config.toml
num_hidden_layers = 8
d_shared_expert = 64
normalize_top_k = false
norm = "rmsnorm"
rope_theta = 100000.0
rope_fraction = 1.0
init_std_o = 0.00739
init_std_down = 0.00493
warmup_steps = 200
batch_tokens = [65536, 131072, 196608]
doc_mask = true
Below are experts of layer 2 (counted from 0) of a mixture-of-experts language model. Rows are named router (the router's row for the expert), gate (a neuron's input weights, with its number), up (a neuron's input weights, with its number) and show model dimensions 0-223. Each number is 128 + 24 x the weight over its row's rms, rounded and kept within 0 to 255. Numbers have three digits each.
Before each expert's rows: a language model's description of what the expert responds to. This comes from a sample of Wikipedia text that the model never trained on.

# expert 49
What it handles: Infinitive to after verbs like appears, seems, unlikely, hoping, plus not, would, will, may and could before verbs.
router:097150160128132151138116091143130158094121135120122102195168107121069126094106162099155113136144112128142116092101109132144129141096115161141176136154133089102119120107104123144080102160166115113128146181107115124151153122117137116109125114106174129109105129130110181146074160145198092139074093106125135168110138146127114129134140115122121153107112166195173114117121136113146126119098086139142116123116154139086097142135077097086130109137137089146081119113113155112125138127112169121095120126129150094122165105157138149125081108129125098143101112139145130102101154099127103151125122110092149138128131145135149118130100127149144129142114136142107112141120114151128085084134
gate0:134099108135123142182137132135169150109108106097130102101110088145110147156134121131154079121141150122158137124129179170090170115102097111138109115151131161157153161112137111102138110119124140123118121163119117142085142146137107113109121123133135117082097110124159131166151087165115086126114132139138134149165138121083106150161083089177141143177134144125146146133141102122140104167124125148141082133100150153111126140094118142148128117137127134118161134165132134125130110086138134126099181160083147085168116143127100164111133183114110100169122114071144164105130154136121087127126124143134120144124145116172120157124127098130084118105132155120142068162133086144141090092128
up0:132132134135121103154170126124147124115125141123162149129090116135140136147110118106163114154189150105143100095095159104102118111135123143115110116159094215128120170096147093096107143122124170146133142102133142126081131168133133120100089131122096096084118134122129145127162122143108126131094105120149143167172109147122111154145132106182143185152126127130153145149133151098148111168063124127113105100114175151120106137109174114114141115119134116109149121113172160119160123104110159128098164100115169120114149122121116132142147204108147112144108120102144131079120155128160128130132102115123087114131132129148102133172134099147106121096088158120138132131131113139156090110167

# expert 31
What it handles: Personal pronouns he, it, she, they, him, who, usually clause subjects after commas, periods, where, or making it.
router:134154145115084162125134163153133116082132139119148131149117101127110091159082189080094131134120092147112097138142186192142125123153124123135117131140091147143104132150164125117091130136128138139149094137132125123131148161154114168176125101137164142118103140155111158111102147146154079117063107119104151128132125106161149131153073107109117130151146122128163154098175090123108114152121124091147107134110157163100069149080158110143104120145141112147147143155142157100089164135120136139166143157115142166168106133098100140110117131089141140139104121132131111157111161112156119119110108148106125123149138103140144103103129134126109139095105080142120113165107121120156116094115
gate4:104130186133137096126169083115106142125108119142153159123134118146134115119144116155109144105114126105150143156159133139177096117125120143114112108159132091126100121106091133103110123173160122158134135132101159137082127147111129126128143134129111101114084116162130119140065100104113133102150157094098166139126118187146154157142121145111102103095117154117129139098165101081120156172094133104107111120128106104125144155136123130128120145122131124098106096156168148155146146106112113162107096131103135073103100116101151107126095109158120098150158089170067147138126124121107175117110145114156113099095119163182122062115129139133096129104164114141148146114134147077125107140137
up4:116135148142115114142141111091144147146193116124149149135088150123160112133126088152135117148125152136126114140126164137086099123095111102116086143107207057130182126090095099124092146126130124125105092085166140108117115120141131131132132144151164138121132073114124144112130126116074108121170107124109129152129123126128089119139117081102105152125078144123152151121135099123115125108135171124116180164119139095138110143117110152124131161112162149173114124136133146140130139123206153162133143127172146123138127144153140128130117104105093125136147156155128166148149110087147145128105138104135148154136165121109102150156114142122137154172125134149153135142153122102163126093194

# expert 5
What it handles: Pipe and semicolon separators between cells in sports statistics tables, especially after dashes or numbers, e.g. "| 0 | — |", "0; -;".
router:164143173128166116168142103112132187146150078132121130140126105127148159137143159134115133131130157139153088156141097092176124124113095166146123096145136161141129117133109127131135139084118154127142125142105156112125078129103116129149105144133134116176079119134134103143146132106132153082117107106133064157167151128100152094143151122122111120129089090125097114100099104115140130170161176148090118098090133155144152167189142142128126117129140137115147133096126101104139119135141157129101136090157155155096098122091121107132103153110131140149154125118152130180089130140161136105097105141104132145172127129171140100168141122148144139127091078129110165129122115101126097143084
gate5:138147110104126103108085130151101187108124089097152126150087145117113125101147117154159132125127105144121153096092171146127160106128143174106137152175098146089159104127149113147136130121108123159137121092098147121119137132106156149116115140146139117126082097126125165134122143122140143133093121101149180121139125171147104121065134155138107176120121123123156115102168078140145137088141110141163123120081126132135113132182124104128106110107121076117108144127126129156159112108101126102090157173151088133118121125190145142121153158122106150117138180134125130144097127156137129180118139145147147158144127173157150148140126178178108165137142115150121159141159137125160159136110
up5:153110125157139152109067154125150133118161084132191116151139082122129102147147121156134145094178162106137140135120148171160112141100148155131139087106151129153146166125128147126106118167119134139144103108126131120140130116110133120116116141091123184177093140100122114172128139094154130092157114120135156110087158128147101131097106094115099131126103113133095133103172094183128147165081146118124158157122114150168111160118132118172102115150124093104129126159124103157127137130125102113161153144120114126123134128130165137123110088110141137097118170140142118129116139127140132125149162156093194079137108114109121142177082153151100108128099131127128143114114189137141104112102

# expert 27
What it handles: Pipes and semicolons between numeric cells in data tables such as population changes, player statistics and climate figures.
router:152147185132138127155113094108128160144145113106143145124099109062148138128141145165122078129149151129176120151135089116159125121101092132130122106110116171121098134116137133128162145097130162140141136134139147112116119104080140114157109163163112114160093120149092138091134105123108169115131126132113099152115126131141142083112146113142139148140081095103119117098106141149098097171143149183089126111140098129104163158142164152099143121128167106118150125098153124135136147155150143116094105095168110130101090130079116119144106144103135123172182145124158140139147134104162125093152080137084126151105121138147077132158157121118142132131148094111111183110143114108143096140089
gate0:101147077146145105130131132115126097143122120136152123129103147114065110120107144106115156148098116155121110130132136103175174150136155147118158118124122131139158169127128185125075088139148094121107133166098126105119133100148094137137154150168090139120085160144157157191110145118106146117136132114140080116091126165132097125095109130142127128116108171088124072130144115124115108111120141116129137111096158119160126090133153132090132111106094135109099109164110108079097103118089156133174145145127109153095147136107122159122148131132100130093117150103110146143121149135132090119179192152143142144098095102143112125142114150159132112109120154078158081105102127118152138131126
up0:149145123118122093106143127146111130131178105137135101130134129102096099190086132159085126111147141167150109126084143110136140171173091091127151102092110126155161129119104167135106143103152141150108115118081080167126106120139133133139139150111128182149131166145111139142110106098134147130112129192107145133149151158058117179146125110138142103121118106145094107169142129138092144096125130107133157132107100091143156122145138136146121107139134112124145119102121111146149128146084113112164120093116124146119139099176113131170129156122184124114115148111101104084091117175135115092179090150117127122119108133129105146164078120110101116147122098148131120132105114114153131113163